{"experts_per_token": 6, "d_expert": 64, "activation": "gelu", "moe_layers": [0, 1, 2, 3, 4, 5, 6, 7, 8], "normalize_top_k": false, "routed_scale": 6.31, "balance_loss": 0.00213, "balance_bias": false, "norm_eps": 1e-06, "lr": 0.00367, "beta2": 0.99, "seq_len": 1024, "steps": 2866}
Below are experts of layer 5 (counted from 0) of a mixture-of-experts language model. Rows are named router (the router's row for the expert), down (a neuron's output weights, with its number) and show model dimensions 0-127. Each number is 128 + 24 x the weight over its row's rms, rounded and kept within 0 to 255. Numbers have three digits each.
Before each expert's rows: a language model's description of what the expert responds to. This comes from a sample of Wikipedia text that the model never trained on.

# expert 46
What it handles: Word ends before separators. Final pieces right before a cell break or line end, such as country endings like Slovak-ia, percent signs, years, career, closing parentheses in tables.
router:116095100116132116132162092162130121130162135123107119148147126131111103171146132133135110163084127115081164100119139156171090113113113146137119089093098141121097121106150100156174169108173162103150092142139134130105128117144124122164113097110120118130165142127122139121096120080098131128125134142160115096170128094117131091126143201146122152107132145114126128136129179168145154102154
down0:116104144163125117130120122141139131100130154156088096141113090173147088104101146120149140145110130101120123114124112140167127159123137138097175117114148109154154127181152126142111144168134120129144142107138152150155140121106138085143104205137116143115150197096148095123124098114139134126127130099107122142079124130116075128146106122141087134146163094144133137139059100143126089130124
down1:121110128153112126128116090094178176136104154133155103113151150136089123117171124099090140161118105147157136152130151169127143122180152130099154131101139094157110141107102155135107079141134128111131140140145128079120120129158131162127088099160047180114159123113131137123114091169112126120135114122080101119123144095110113157101134145090093126128129101123131123112096110133115120131123
down2:132098168109127129140141142142124166081112171161086127159126148135149120138111091120117118135129082082084109142104114156115153130088152123142135103088137105130147127157095108128089124121104111159170124120106114105181100084120107100124193112093147137124111136140087108150133135102138130117144110102111158133139139154154144155142128127120156159142132110148129083154084133177112121153096
down3:137111133103133157123133127157114134135149076147124061144104092103084137127102134132143115090125085120142094145093129157148123132165141122167115114153128092191161130135106155144108107117103091116124097164155142090165137155134117171108131082105141127100103134134106097165124125131104096093124090092122141130123142117107128139109154117120121107122156099114118107150104142187133131166157
down4:142130127145126110135088123136124157181133130139110216129148112149137116127155120130108141136097081067105116099135134115118141131160128114128123124117161123118121064166132113112105135155141097111129128118093194065116121164117107153147136153154113133112123114177104181113109117107123150123102106124134111112089178114126132122132147146143129138126123136171177122138108156133145133158140
down5:145116141152117111120108113091170116112147119111141091141114106171133160121106149088152130097107128082179109150146118142107133143166135104098170116077113117133142123127132170105145141108151141152115135132128119147103143169146153125132112161160126122104154109153169124116124129145139092147099118136077150121108118127150102114096183069129074123162157103150086133128147115168134135111167
down6:136108088115121119140074108090124105107100158178197082109094121134122128132123143135143122137089104159114118160140098151141163119152166112105168095108094094142109139139127172182148125103136155138089108109117124096103136135134143112123123171123136118135103130152124111162131139149145115089070073141122125091134133142104108092141127125105131114132145125146126119092083108137131160140132
down7:124110131098138119146136121136134105108087133132162128132097122097125130127156124098111132131120138127124136176095130126144183160133168091136112146070157149118138155151107128123167152095098123133194127152152079109138161150148142111168151109122101140142161141112106172136114109132086158110123121116164145118149117118141127151152194105146125072136087156154116157117161130131166134150137
down8:124087134148081132112148094105134138121135121088144117134127145117114149117132182148127082137119138145133122128141161159173128099115130128143141086100101167082118122111119142166141141146125141087109109133134162132117119089104163142144129108093134127121099110137139146094067106109125106160106140154136154188123122126158128078142102160171114185140104120095136111141136135102186136096134
down9:114085146139120119132121127152142131140133132077130095097128126092133123131115138148132141124087123125142156104147148131105087108095086109150168106135147154085091082098149169124127141135141147090156130107130125120107127112132104172178114086114131118131132114118171166108119187149081153101135127179074138098147111096122126109160132174142139163104123155126155133111111127161132148100131
down10:183099098122108112117140188111131149093120136161145112126129137126101110132105130113145124120118135100101124152117110115152143115114113083091118161136155104119147164157151081126113095117142115133133147079096147160142100112087113068112166161136145127120117132158128116125139102091116095112146117061107102092136152206151138115137108135129133132102132102126130097135120139171106113135153
down11:126105124137132127140099120162110138133132158104123149163098118149094126103099153099137084105140123126149130123106174127117136083145155155134112101163128195114138115117134141095127105126152141135128142091173126134099164070105109142141143131110149143091091066120136126113087089138111126120155136150089125175147121125113111112136124097132103168108125142168147151135126142144160189086137
down12:110126140160115099103164156135123122085097145166122086128121144144116135103105065082149119106148133103102103171082139107141159117092146120113123123136150097125116151174137127072139138125118131139132193137123122118130159141132092095123124180120119142115149141131120097131130137174124155082108127092133116102137112114175165123181136117146134164133103115135120130146163142143125076129137
down13:138134110145150128134125109170126139153144088111144113097158116099147127093150124145122144094093126096141135156129090110108117132154141165122110127141137142083087125143155129162130117141165160131089117184104085137092102128157117151138116119169123147143138086101107178111114144113142169139157124111109118150105144168122114145101147110145101196126146096079125162152131141161119164108153
down14:124124108149131111094132123108071120112120120113164097093131127162189108135111151084139118123172108115163150136122121136156134113134111143138156153114178118104158122137164148111168083139138086151121140121165112137130182159129142160104089143099104143126155098147131130185165151148135155125115107110146168131152127119128107124117182103102114124098135122119099152113120122093120105078125
down15:110099119119133103129112122121157093122116133095131104080153110101161128129167163144130129110145142102113129119125135146092105155136136185132131142099143124160125164159133140097145132118147128112121191146150130137086108153116143175161114110174108091104103115145169157107128127180142097105098109184119099123135119102124143136149133101138095137092129133156123157101102114154070147094151
down16:151143138103203137111093144135123133083113120132139169101079135119102135119120135141100104124143119131117128130150157132144137129151128123124152105163153146178132128136078135171143111095118140129057114126141125113083118151123130106145107121149119125121101115106157086105097099102152126155107116153149187144086125124085142163139111149100151145135106132121141140153086130076091133156140
down17:113137125184157056121113119161134176128149128101145124133121104141141114094167159101105124124115143117095185137173101117126114096144110090114134132146117181120136138146112126123093144100117107106139091125115144146122105138129176128121139115120106125099129128158126145120108121091092097153114132098136151156073126089165138133113165192136157079119135129157146125093122120113121123157130
down18:159159157094131137135144148108104148102127132147145101154126125095180103157173138105108172162129106130139137112112162134139138101130103147096139127100121112089129134119099130143111137157125153118138150104109135116176125149155095160100157108115111140143129138068120109121122141104143078099076154136114130098151143159153108140119120172110114103099107162150116074120166088132130124157074
down19:106087171100146142131155086110163113174095140111110144138116147132154117136145166100109103097139104150122093133098182131138110160118146118129147152131177190133137160104105137135139132080128127135137126156133120145132117105107128140157111094121081142122146116117103135130149155139088125183143114151100106145150096077123164142134115111128116130091128125145123178070142156126141163126107
down20:177157129121115130180107165088144109121126129094107143132120133142130137144108117144115159119097156132135174114070163114152112104117132131126150102149179120156106084113137159101095107187062151122128133103124121118133096179135149198134113109095117119108104084140152132148122100118134134115117146108104155113119104133131128127149104162130140118120102129154144092111166135086135112116131
down21:098124140089105160133114119123096150129180072108161170113113143129113130172122133126105136127097091129126111108144150129110130110151165153099135112114090135052137090128108159140147109095112128133103140134131124121136135125123081121090108113136151117106089125086108122134102143100109116146054133103107099137150137126096124104113143158143092135121084061116137133146139119154127150115117
down22:139128109132150148154117154162105152103170137105137159128120140142082136125124156141105146124140116157121129137122150091108148072111103105174110093102126109103105137121097155130101154082165126084168111116151146065109143154122106142118174153098116112155104108162136167097141152176140114139126122139152147169102103106084133134115158160133148157127118151091150116118128122169127124097117
down23:118119141109115153109142115106121133150096135167168089114118134118105145155146114106097142197133146125144165126144121130123153135110092136121132141118104137134159128096135120143126167160136175144113116127153135169087137166132134135113156121109130132119153159091124151158126143164100122114154143136136116131213140155109072126111109100117112149167167081112104179136126138185110131125102
down24:150135108115121122147104140076117112138118099111159101088108181128130097129104115160089122108145118157155112119173097116143152129105141100142132172152134132116129152162094131116131154141088127142074126166110156135108161119111066120116173167102144121095127132119110132116104098135136122108118138087097159144122154126142111102105111135125177135154105135193133160130153117083110161130125
down25:132132142094114157135156106086095158124107135121125176130117123184140132119118130092129123098144143104120120168090169122145162077179143096135083099101121130078137129135061138128137120107141098121107135128131111085148139130099145080113184134089133117135158129145108094125129140134120156106149121132139108106134148201140144116152117123109137103137119149116097131105137114170147131157144
down26:135089115109116085137139133136119143146129156118143098172103181118145156128174142143138113136096108167117137143139091111147109133062086164129102125129166138119117091164108120150108111085169146156185118160136154139153122107135157139160156104081154128135197104135107105131127104124102102126174103131133128111148128128107156100139159140116144133126135129138105082128124162143147129133141
down27:127122076123132132162090166148110118099107069106131140178111144143154102140151142102088130155121174114102107124122108100143142161122127103129113175217153137147148131135135131135100123105130132127135179158105145121133114135162147125098136134116155126138085140142185116111118079116136143163152160108132146133106118157144133098127168127121180115133128095144152154142126143133128157150129
down28:146172116113094160155142111137139157156142179146158159156113105167138149106117109102128092175135119155095153141117117112129113136113155134141120109140073095088085114075096153123116121115144136120123158134124104073106123127133154124088111127101093114150109161124105103159144190158128129112115124179150103115105124124098124112125124153091110096109134151109149119103143114136149142171145
down29:106139116147097113109100137088138151138132139131169129126147108141108167082124101108117106104185139133155161123104096144168123149154128119103174155103124130114124116160151156101098114134156143140120133152138136097140088140153121127095117108114091145147141110135094138122137120127134157153117170159152115099154145128137053146102133130171087133146158103094146191138138111160084151120117
down30:118145159155172105120096125138124129126149127148133109128108126129139112119130116123133134110154103101139130131100124106085102135113175132148137126120183075118119108119135121129121132140139125148099155119097117107128107132127144137139138247157124092083165123097143141092123146126134148062106103119127130122128075169189134121129135111112138129078128134146131113136103083126113156137143
down31:105159131121089107169123144094141101156136091134162168130176121110160169126141148129145128146105149103157152113134105151152132104119109143080164103084115112136128139159092172127118131108144129094125154135081149161143105194171120134109104146127126147125118142147101083125107137134148125151127132168134106116109135140091066153093158129155120106116150124111120115121138099134110158171142
down32:141129144184158133124119092121134158116156125158193098141135106186107141120158140116126138115165141118128135140131099131126148117146100109120129146136108147130172150145172128181138119139134134136070113085099120113104097119113150150141122100105035131111167113117167141164141112126130133114105103101153134132187134146128140124125134106114119099129122128160124114122113080124177134148123
down33:169168129137153110161140113128129150102117131131170146125147152161136129111087124134096122161151105159107101161140134101102136123097151094137131143148099070077096074129090134125106120121151168139093126121127148097077104136119116117138117142129123113133132151128081079136120158114118137077099099167117120114106138137112129120135135123096152098120103143139144162135123074072090143145143
down34:118131120153120104105105125120111106117085142132154110120138093098153120149142109109150135138109140114150134109128120194182131140183121062141148170112126109099101169170132141093142103169150131124139151158161138136149078129139154118123148122109154121133118120123155172119153106126111119112130106112169097091126152175153142101114177115104076089147160104108142113133112129116123110118122
down35:140131129116178100167118137126108119103142110108126121146121118153091119145136123136129097135099111112088157096159134143149106158123159148139136094108132153075082098126097187124126138135102119086127152111143124173100104098106140125157149125120149112091144096133153120121079166115099149166157145127110136101120169117107128103137155124176152159115086136123103110076109171144141132090129
down36:152115138171100084154129116160121174136132125115147138180106141125147116141116125125096117131135141086116112136124119073105079124183124168126090170109127135134123139140194165156124103112128119118130166102102106129109098136133134141095126147163108166114134131118140121153149143092131101171139119092102127101145162110173135159110129134116135133064115154158104166125130155138141126108160
down37:125122131165164142147133111112083133129107131153122103110091163138137091143103114128170140140177178120126151159100117120157138117135129130141135115141136097119158102147153080169125129150103110148097125139147125078143099134096108128098124136070127124142100166151107148207121131164158121132130132108140127109138123125093137108172142128099125155159141121136127067133150126122147077147090
down38:121126160106127116153153106097133119103128119136137106141146126125164135117168098155131131150103153152095154127110120130142102140164089120079103133079140123099100118101151137075178153127094143133141125141118122122112129150114116087095142139121138119126169165144141154127116148136152119178082161154108154151173116109178119160172173158119150119107123162169137125157138082114120130094143
down39:102133109103181109123084142099096097112141110128141151143117119153173133120163128093150131118110123116138151110132117143119152115189130112143141075137103115119113151132120111110089129102133134131147149167130151168117191142121124140135116178116116148151128115127163102121160127120138117117163067117134137160115097147174092138122124087142102128144178170078109158121142107127158165128112
down40:126103107088137119128115096140118097112105130138077112114137109101118139129143139132143152086141107090177109147072124143085097121148159126137132138113095164133142126137105132153165132102067137116069127147132144113123118151093115079112091102119098078125128118096132109130148106181105147088137091150150158126124147124149141106107153136110152151154118173170145108126141140119119132098098
down41:115142134112120121091109108118093133086129072133087162136120114152097110163127129140119119106152093121148114117151140117122171075122150105138140100127117122103151120167137130202106104137144152164134166138120102098112123130112153112141076125130201096111096108117154154092132127137120156146125109138148178154110106138156123113095114151132113145118102091143149142111113145160144174148113
down42:146114115130132177124086109118117111198121124124138130134118119111122082144160140136090176112134093130161113089125115127131111162094140085143154123105116164123131117105128147143118182139165132120135144076188122139084156157075130137129159138158124144094118123127142117112102117135123122106147134135111146098158086153112142134139116097120150103143104176182109135131130127153125178145108
down43:148126113094152136169162123123098150089076153155107148114147121141126102137107134137139132138092150134104101129125129064133163168154179140098160089118098062123111144122096119121112115118152100090112138154101119116122064129124120110122160191083149113132139092139129096148133125122166104139149126138157138149085135083126144155145142144132128110122102106133115110138163124124122114132110
down44:130122130137097154118171117140139122130173112126109127126100141135143131212139129163121133107142127142103048112129121124140097107145108146106139128125092149117149182098154155141153153121123121158113113155121105118142162171091127140119147129141093154097145167105132159097123115080134105096116108122139086123140160100123105135125084127102118112114087116092111123160161085124154103147122
down45:137143099132100124152091125156087103136110111124142155114127120156135135132134143133152143165116080138116200106127127087118123110165083103109124115106154088118141133141121169119140125140139164106151163135127106139153109116116134147122146145154110093130130068109188136121150170144150129116161101182150147088141105138116076176132142100109133124090107149103133129087137128150102136108103
down46:165125127103144132166119084124116055091029109164155089111133135133106113123146136088096133161109119119141131172134101151144150124124173107127119102150129087158103104127134131149129133138122096170137163125133112156084131147125119138102146110142112133125157152126122128133164094148177107110146125103129131117111126102158118152121123085125136133147152126127126161117120139074130090122123
down47:156160125101168137141102147144116160112165071111098093081140131158129157147142118162092150121100086119135132127148126099100127149116109129126123114136083106118098095111125129132150114134103140128105115143119123138111129092129147158128112088102139147157159161108125124142130132136067121124120110175143135181135114143188139163149154136148177081108073117145126149116118105146096092143123
down48:119125137107156122116074080130129143148118119152148120182135118133141124106167137130111170127135129143114090136108143110117161088122124130149131151131107115114113144102095164180117138172118083122111117105135116100143166125066139134129152157141125097118118123132095112130134124137132126120098107066155164139152109148141093129147107143123165175093145090081114150108087078093115138156125
down49:135179129159131101137125144117176139155154083162144145150191144173144113117138128150153113108096132133128145161154149114106129085131154122110134170149131146138151161110136141140146171138129149114161125121122112124091097141126144167080108100110097130090101112125173184135147119126087088159144141157133140135125121145142092129099127076121113090117173133110129106130142095109122159114136
down50:153102128093129124132107122125102134118128129103161063105115125085138088119168136162175141165130112130148111144085133158142105123054114161118117132125117173114155172108126164118103096111145112075105150106154168139094147126119139107136161090132151120070142115152163123124164111127140121113124150095131145160122126140141163129104123123116134085106121107140116161117137147125094157141136